config = dict(
    num_hidden_layers=11,
    d_expert=96,
    init_std_router=0.0178,
    norm='layernorm',
    batch_tokens=[65536, 131072],
)
Below are experts of layer 7 (counted from 0) of a mixture-of-experts language model. Rows are named router (the router's row for the expert), up (a neuron's input weights, with its number) and show model dimensions 0-127. Each number is 128 + 32 x the weight over its row's rms, rounded and kept within 0 to 255. Numbers have three digits each.
After each expert's rows: a language model's description of what the expert responds to. This comes from a sample of Wikipedia text that the model never trained on.

# expert 14
router:146108126122086102113131119166169157133113122162046125107110091151105179115124116109160103163096160114108117113145100106107121131138127108146141161126192149116104185106171126172155115171138155115122158146099111055111105102068138146144112110139061053136156116128172190093123073117094157165082160198177129114128130100113154127124096156145090148055188200084149140136151104149061146165077
up1:137166056147109126153154028171139082204125061206131123102101126119136075104139136116169132180184143172101111163069123121136127083108054128121061103096169134145114123163142164156136177171110098098127168103101143137072127130171183146072111115166094107162115133126056091160124109125121116114125139153158169124114095120139124133157077128142142128130175155133166084144135144117108150117138
What it handles: Auxiliary verbs, pronouns and adverb endings in running prose, such as was, had, also, it, and contraction endings like n't, 'd.

# expert 35
router:100100160106146061126112157116141164165115122128156173110061149166092131120085114124094164050136103171126081153074191095175099095183116120146089135182140156162129178137125143078152098103094096160123154137127143104090101173141202134101116059119093160125171148133108160138168132149113189167140078109161117175148181104106128097175121122115119145126143171185160078110109146112160104153170
up18:131142111168169104158128101063149097168160081126127086132175194160157190120141169147126161150096180124112138150109115089080090113100082106174133109178141165143089111154091093101153124143131067114144147077089099106141139161096147133086207163108125112093171133146094184141126189099074118090129128102157148124162103113173105107159116133122184170130118128188085108056150089119141164104089
What it handles: Starts of list items, table cells and headings, plus the opening bracket before birth–death years, as in "(1801–" or "(born".

# expert 45
router:161103106114139197132191090118220150137130193080133169162104116115087117122105120083157114184192090110149108160116103109185121086150134166124097116138122134124138165097072155085069114130178173123149143133181159093132107157125113123124069101084080146067139162138126078177094072134119128108116090125096149087151166108139115160159074069169130114120149133131098116169122156143152154102085
up0:110079152114095124176145118110139087123114063077128173163169134062096096164168132177078156119092176106168138155104093107088105109147114110147116141132157133070150170119077122126056150122153173115090160150098169109104140181153125110139148107104095134068173067100150095124169139109103177061117081175174136148110084101178121162156098141106145156102178122144130075133108161140082084133144
What it handles: Final head nouns of named places, events and organisations, such as Airport, School, Cup, Festival, Radio, Stadium.

# expert 1
router:162152104083078134137087117134102104142089151182138110062127109139159102105143122111166104068096176118083081120091144134051183128115120074132213144166142093121089109086127093145120092135093092098205137094109163125083153124141194128071148157110145122070107137139136139108108147153141134114150136118123118072186126180081126083141204142103155117099150115150158175092136134153135119154182
up38:053144134206127159148112137125179151096115106173142165158135124111147170100127141152134184147138162121053201149172133089100161125128099154119102131155116082177127154135111100122116093138098140149128189100137120102125143116132132107086151101142164181099101147146141105135159111214086114091034160150139150107062066113118134111157125060166104187150099169114145136107172131146103160101085
What it handles: Short vowel-led word pieces and accented letters inside non-English personal and place names, such as Š-ar-ūnas, Q-at-ar, J-ó-zsef, Bjø-r-gum.

# expert 36
router:105120119208180145132135103120150157093105174102157124123149074051163144156099129103140120187142094124143175105174094147111092099111077119199147181112185117097084123158092121140102171145189116187120109170091111163128079113151114106160133138133083099175082079147107114156080109099186140160095165136155095107148130086158141169095109085148140131123102156099088184165165117125106124078128
up19:122120139123116164142092169131149138085081187125076179130162088111149084102123083154106139109145158143145114158132077116120133147154106084099071129148126080208085169121114181126127092129164169225164120152096195074113190139150212123148117128147140135155101172120170123147123069095184112098103108113158167131115099132133173165139160158131121100096074107140177148121144148083135115132165
What it handles: Suffixes and words completing abstract nouns or adjectives in prose, such as disp-ute, ext-ent, assass-ination, time, role, important.

# expert 19
router:193081190145169119100147133110120135169106160149125111089172096143062113087094136182109144121123148100091108145131152070128134108161124111090085108116078125185186120166145151121177127144088063126115115062089103142160198184145155107153120131122107178086128142083050109099151137152148146135127129055175138137132133138091130133106132152140121088127137120191215107143116091092164169131118
up29:141128167134101201164135059113101115119156127111126187124126057099130094092184110173146136120185135098134177125067090096093150164156196102149122122163128084104108136140170120151143118083085164150109158145178091130148198123113111112143131141131131111157141106092166089123075153175137145183179079082141126124117114123132120097097069194061069114109151140134106134146153154122059096135143
What it handles: First digit of years and numbers in table cells, lists and date ranges, mainly 1 and 2, such as 1933, 2016, 17–21 June.

# expert 52
router:137150134071163062160112123141088123148117103160153172193120121150096162096141163132089143072100184082138110179153124184162149096145203159125164062142091106162112060135141095156182121159089129065096132130133052121147105111135115157105169161117066161136164122110144135137153099129081128136128136135174074160093144109137094094116160167096113186157094150141183114126118100130154080134094
up38:145149089121082127130126111106141089164123131169089174141107110117087168064147122179075106094097151199073076110113141075132148116128149163126183154140156116128130151080082146161123161118112205079153129109145173108175155146135146102167112119080174118128109095135182120199146086158144129098202109139129171095103122152127150107145173124100171169114111199133212127157153108110138153137163
What it handles: Starts of list items and field values in infoboxes, such as "- N" in NFL draft, grid reference "NT", postal PIN codes, ISBN 978, and section headers.

# expert 26
router:180114113090120114163106166156094120097167110154130153106164171091190062123121134128143133091105138116153124094087185174118178184132100088167159158145142140114093074091144086118086109089152152117098122079087129097126127096147108105139180087141160108192101153189130074065124181162136147204100110132183145098144126115087160126103181146108079097091149147156084139110131108094165175122145
up4:153165091160146110129158134161072112130181141103147118098173159089090127193086153122170114113129102105160069116111189137109138100088110105146111121175113095186101136110056147150133134205150160103130144171112132137139155152143094179153145094076130125120105139099204100144161097037109171048157126147133061113158154133124102093152112081132101173074141138142131108135156109173094145149116
What it handles: Inner syllable pieces of ordinary English words, often right after a first letter, such as unp-re-cedented, f-al-tered, carp-ent-er.

# expert 27
router:073099143105120111140099089134195126069168150140105098105165088149136119066163147135150099088125142118127107107112125158114086211120127175093097099136107052137146129122101183167145179107152189140130132134115107141146083097122110115126179227154170100121079096145183161149128130190125104123149093090145159074161103167111149106132125141138150096116094107117083184178134105080088143168101
up0:086157170199100132133179131142201140167128160108137131135104108140111105121104071060101099152217172151150130121151111112132158130109165185079131104093124110113138103152137110136158187069149136133144082144098109137193117154121139135138087152138168115148084167107122100096119122113163179112149096211154090156056120166156113146128141147179147061129188114094095094155159133107091166152139
What it handles: Middle syllables inside longer words, often Latin or Greek scientific and foreign terms, such as guerr-ill-as, Ubiqu-it-ous, Fok-ker.

# expert 59
router:105081149128167185164129080110113126156215152146155138129147086088134134147176099154175119148109109098129085136075038161103183134057102098159147173168149123088108149131142115115137127111122152104150152126153118109124144102076122125133130106068128167176063078130118097099105089134123104078054094126086120127176157181122156146103165161124094115070111149174144169133101177100156115165114
up3:057188203103070123159162115147093122097159150100080103200132095111146121104102116140165114107128145128128125108101188105174133137117150146134173054086118141152133097092146115170134153130113146163146187131181139169099169154160172174162115127165064154136155150183129078124115156105131139109141102109163137101113156171089080158147108166131121124075137154043140107102173195112139089123140
What it handles: Short pieces right after an initial capital in proper names and acronyms, such as N-ure-mberg, O-hio, E-ib-ar, N-A-D.

# expert 42
router:097118113170159136176121089090099152110114181075184139132120122078182154131138136097154092197154111170166138126157100139137086166086088141153123112133137078090127171113105162162100133126185127153096136155127113172124105110108101086149140131094102035136086117176149099198108133126124122115153118149138156057143129167126161147133074114159165093133105128050060201197129132113156126126106
up16:096138103080141109188087112143127122083245090123106135086192108109115132117136114179178107120104115108132111144112109151069125140166120120183073135155185147069154100129117157121077127133055101122160066135132074146137128108100114171098130090182179131153122156145178152114106149125190138102174138067130121116128097152129125178152146114134095125115105202155101140102097156117091122097172
What it handles: Last suffix piece of long or technical words and names, such as -ment, -ation, -ion, -ier, before a comma, and or period.

# expert 38
router:110102104144091191130144133085138127109180162069141150103145152117151134085193158080170114135184117179112109115112104085143130166115081139153112158134112117102151157086122161111117166122133149133150127112129139160088185154111089082100118100081156044128071117181153142096072135134139128142105057108057128138130129194065162096133118080139179097103135119083080192160127164152097161110131
up16:134144061094190137121158107120160095177176067120161124127054121184128122091162107114143052156098138107106110168062105100137115125159114126161159072103137148121121155122105134127171152124101154100061119106115125160057162129112123161066095145133127054174078151128134109137097143127127156144092156167150061108094120154098104134149118098182119113180136152121147161083105099129138093062178
What it handles: Ending pieces of surnames and place names, such as -son, -ington, -ford, -ain in Swain, Wiggins, Sharkey.

# expert 0
router:153097130170147186080180110131203153130107158079109190152097080076132129137077138106134120155161137123156125101166102162136109101151118147182121205136138160089146116140080146104077203118131167188152111137097122138130091129132101117176163097137093131142099146165119121129074110135123146155078095137092149160122156123146108140134060070165115115123125156102066118170153156145071205078100
up3:109118142117146078128102105113111140103143123149157187152062108132178174152192119094044157092091160086104088117127115115169124182195144070108115075120166129123119154143106214077138203091115137148075102093162185111105127078094095157131160136171141123130144139135135138157140155129168093073167152093121067081134104149109114079134153087131145113109161148118115095152116099095143158128166
What it handles: Whole-word common nouns after an article naming roles, groups or works, such as album, team, rank, organization.

# expert 60
router:113106132096138034140094142117140100114143160136109080062118153147149182153139086152151163139149164167164116152128067109054089113161106118127136116168162134134130153091148147129162120119124153133118150190103160092080149121079160116172089095139065117150170076087139163119195080156125159099106181200174138127138093138075129115158090132101094148123184183148147170104099121170141089147113
up35:112111169073133126150134114090160128142105127066142155108114156149105171142168216159166125098146102118107118138124181128107111169215167099164131129124073119126130078102112154091132168126150119130163135178114114110187118072066181122147193118102129153124147139170194124091181116143084122159096106114103152199145129067148132106141052124077126082135118144150133123149143157164161089180111
What it handles: Coordinating and, commas, was, were, to and or joining clauses or list items, such as educational and travel.

# expert 22
router:168205127141111130117107105109161159140088123164144122114169113142063127171119176140117176127127151101119208128144223103133091110124121128084102118073109075126135137164183114146142117128121087074143129084139171164157170123157105135173117154125176133118156149122016098104155120124142091165158144107108118140129162104124122143086161127197153111098135082135165061148106074123184116086107
up20:186194219116101114204129100168109164148077177128149156085076113119126077154087127104147051140138035147101161105113169088140163190108078123158095138142171081134098123126116095086144140141163062125160144096103108150145129118122151172135166175123111121103124141197115113148146152157141161132123108148108114140197110114142130119106118130100086119119174135152091118152103118073157109129155
What it handles: Leading digits of years and decimals like 2|014, 1|920, 3.|1 (IUCN), plus sentence-final periods, initials like E., and sentence-opening The or In.

# expert 61
router:122136137085132033094108107136143089101105103175097090112081088105132160191151127143141141101161146162130196209119112123107082125108128167104112101120095129098109120117199125179164126144064131152139123169168164158073063128115183129171123105193136156114187140098079124105182121132098138146112142157120097100068093121168171129122102141117127169168116144153153097190134157142161092136103
up1:120124075048136112116143167160092154122153113090107136135056129098097109124081121126074093109184144184087107221164109121118122127102180111122156128087100130092091114098180177148108118146182119156122110194143180140086119120148128145124123147166081096131093146115131143121118132143083148144090111135129107051091165153105078112081114094146166149175118131146079095126057133200156107105132
What it handles: Commas, full stops, ", and", ", but" and table pipes ending clauses or sentences in running prose, such as governorates., small, and.

# expert 31
router:117145142086067170160127117111096075085217128118091152134167163163130076124149119095124136090092130089119164110121121093092222144127174137171104096099147128126169083050131117104184172114141147099100170080124196139117129104137095130096190133144193110125132118130141145139149153126133108099125129090145133113134106173115120064145180128091156134117082101164153175087121071144120183105169
up3:078133169107171131064092128148130119160126062130180175117215129126148120093105185100126102115147125124074141078083165099116105120110132104174112161141126150088153161137092157149113132177148129118154135122111090113138124093145124185124189101076087117162081066088181125121118134100167136142118131189107078131106183117164164132163126113219120151112151103150169138129145182098139179140188
What it handles: Consonant-led pieces inside Romance, Slavic and other personal, place and species names, such as L-az-io, L-ib-reville, C-ann-ing, J-erem-y.

# expert 12
router:107090148058124100167129156142093054113164103131090135182143153126112126129144116213095105127104157091121170184139132147120198131134168166111125184115164150149105043117171151100159106134059135076118139073176130161093138115138109144132099198128126155152090078126123157115108132092169117074110156107124098133138090145105106103116145158149142199140152163174179113067110093115122140110171
up1:121162119136117163124158138085147082143122158068084124134081129116106131157063135127147112123161091128126127111109140120130148119071193122127112145183103167115163139100117116135116079126202038089112147135106124092152138160108094103150100140153146090105095131075111101107139131144105136112140136166077104080113056061148180140114174094202138114072062122197105124176138128172158073179113
What it handles: Capital letter or short opening piece beginning a proper noun, often after New or the, such as New H-aven, Ph, Th.

# expert 16
router:082182169116164125136169164133099174131168133082117115131061133143161155125102126117149113211166099137131177135098146135107116108132143128186166109088111125168099180156078072096063092125141131174078127134171089111092102105087094149137148157135080055109153082121148118188061123128114202128130137112152135138058112095159127160127130162149113148156123098087075110156119154126133177137180
up0:122116148088180099115139068155172114103139100127080108154161087130134143151131149114046091120121125186176122150127109073150075167126128129113103127191123166149136071111188175070120138187095178132150114164157104137130082189081127135181167152149155202101124117156145145103143155157137105153152132056135156077161138098124151130153069094100113142195124106134085137159126106136187106116128
What it handles: Past participles and verb endings after was, is, were, to be, such as made, released, known, located, and "der|ived from" in etymologies.

# expert 2
router:158141144062105122127180125137136143144133110127123139173082134145054108149050142157103143096090083100150103146106171147096187094132133184131079077155130175154118128084177126084107113133132141051142153129153152102148074137147153137089123129090108182153161096082144158106151079113112141105147184147135088187154169112123077100117167109091138205139112142184181132154098084102178147140139
up38:060100074197117132110178078100160145118140104147094088181119188140172144152076074133175161164115144096146108107122174102133083161162139101158151126136177149154108086171129083087136147082159128151130143097107110071119177105138149111116076098074161077081144190124163157098124166096126171138131167149138186157110143127079154146133129080096186114120144127095142125125184159176148110125152
What it handles: Opening quotation marks and first capital letters or pieces of words at paragraph or list starts, such as "Shout", P(urified), C(ell).

# expert 56
router:092111159113127103083115185117158137146116117145133117147108084142129152194106113128117175115122162171106185135191105108082113112131141097158107145191199171080083115160125127148169100129101104172139127126099124114100170129140151126172096112155091057155138097081121188101122185121141154124065143150151186128094112106131163127130077134176093179084141154156107152162136133177020116125166
up0:109164126128107116153176113124039142102143092129150149105152140109178148132163117088105115128092139145132131138095110075160096128157067132096079180165125133069136127138179139127183156154092154095132137115139129093139147138106160147244094182194142083093177137151151100125164136132130127103153087111123119083175140170132100131112061084093127133154060183122080163115108104167088084136106
What it handles: Articles, possessives and quantifiers before nouns, especially time spans, such as a hundred, that point, his, several, two.

# expert 10
router:150146141121149074097089169102122170135135114132084110061072141100118170150124120114133107209130105166151188099138140196066102178132130160138140079137191163095083130160127124118134113165154112142120134206135086068130178092138138108151098106167117051157143128101157155122142173103137104130109194181163153112130191083126126119138085143116096120116148131169117148106096185113064116134158
up0:128159099162159099129126128098150117165089115080101094151034086125171092113118110130104093053113109115184146092094192118135141095113140125162134116191143190092109101172164130113129141117111118063194100136082094100127077126135142181157191083090110132131150149122111114147145052138130080111132196108128155130220105124147118144095126115097155152174124143112102121109121119184092129102109
What it handles: Prepositions and particles linking a verb or noun to its object, often before the, a, his: to, into, from, by, on.